config = dict(
    num_hidden_layers=12,
    n_experts=24,
    balance_loss=0.00481,
    norm='rmsnorm',
)
Below are experts of layer 7 (counted from 0) of a mixture-of-experts language model. Rows are named router (the router's row for the expert) and show model dimensions 0-63. Each number is 500 + 25 x the weight over its row's rms, rounded and kept within 0 to 999. Numbers have three digits each.
After each expert's rows: "comes before" lists some tokens at least twice as common just after its tokens as in all text; "gets" lists some tokens that make up at least twice as much of what it gets as of all text. This comes from a sample of Wikipedia text that the model never trained on. Tokens count by the router's weight.

# expert 12
router:480523501523532505501538504488520490540495457520438523501543496530449499497470460513503495533515502507522485492479485488525516500499501459516480506506491510545497520525525498515485484481470498
comes before: "201", "200", "202", "199", "198", "197"
gets: "(", "in ", "- ", ", ", "In ", "–"

# expert 20
router:481473503488514514485487491494530512550455501501546474499461497485532496523484489565494475518490475520483533520512445480472542537487499469515537437487521521511490487512508509485509482503492513
comes before: "the ", "a ", "his ", "their ", "her ", "its "
gets: "of ", "for ", "by ", "with ", "to ", "on "

# expert 4
router:504456487533450493523478520492498470498518548491511495470454520494505516473473535513474544509536501469482492474507510482494461518474507528503529493508515512488523510506490500500495501515470479
comes before: "–", ", ", ") ", ")", "th ", ". "
gets: "0", "1", "3", "4", "6", "2"

# expert 7
router:464479527502506488488462471493506475510476499550498461482492498514466519502483461449495474526523495489525482490521487465475499485494544539471449509479471475564508522491494500513455507491485502
comes before: "| ", "|", "/ ", "votes ", "ft ", "m "
gets: " ", "0 ", "1 ", "2 ", "3 ", "5 "

# expert 21
router:509502507481485494503503496524513528509493491493492534514503499526528465454551528464477514479507507457476493524485551542518493503459453514507550500512501515498494493515550476527486513465550492
comes before: "- ", "The ", "==", "In ", "= ", "He "
gets: "\n\n", "\n", ". ", "). ", "==", "\". "

# expert 22
router:546494481481525526515505509510520512518533517467518536521523502507481482518440501489523465512475482511480482477474451510529503523487517504451487536526475509519490539462498511499504523536514529
comes before: "\n\n", ") ", " ", "C ", "'", "T "
gets: "| ", "=", ".", "US", ")", "°"

# expert 0
router:498528487498542507520504493527461479507492472504487501515490500500462482459458516499487528531478486489525489508536503518506532546502514521554499523485480521485499484463485505504516521518504489
comes before: "is ", "of ", "are ", "and ", "was ", "a "
gets: "that ", "which ", "is ", "who ", "as ", "are "

# expert 16
router:497480503554487500478508507525494505443540480507502481493497522507472484502508518491496510502517530508509483485522530520512495460484509523493473537526479491464549465498498510530446508524529489
comes before: "0 ", "0", "1 ", "1", "2 ", "2"
gets: "201", "| ", "200", "202", "199", "–"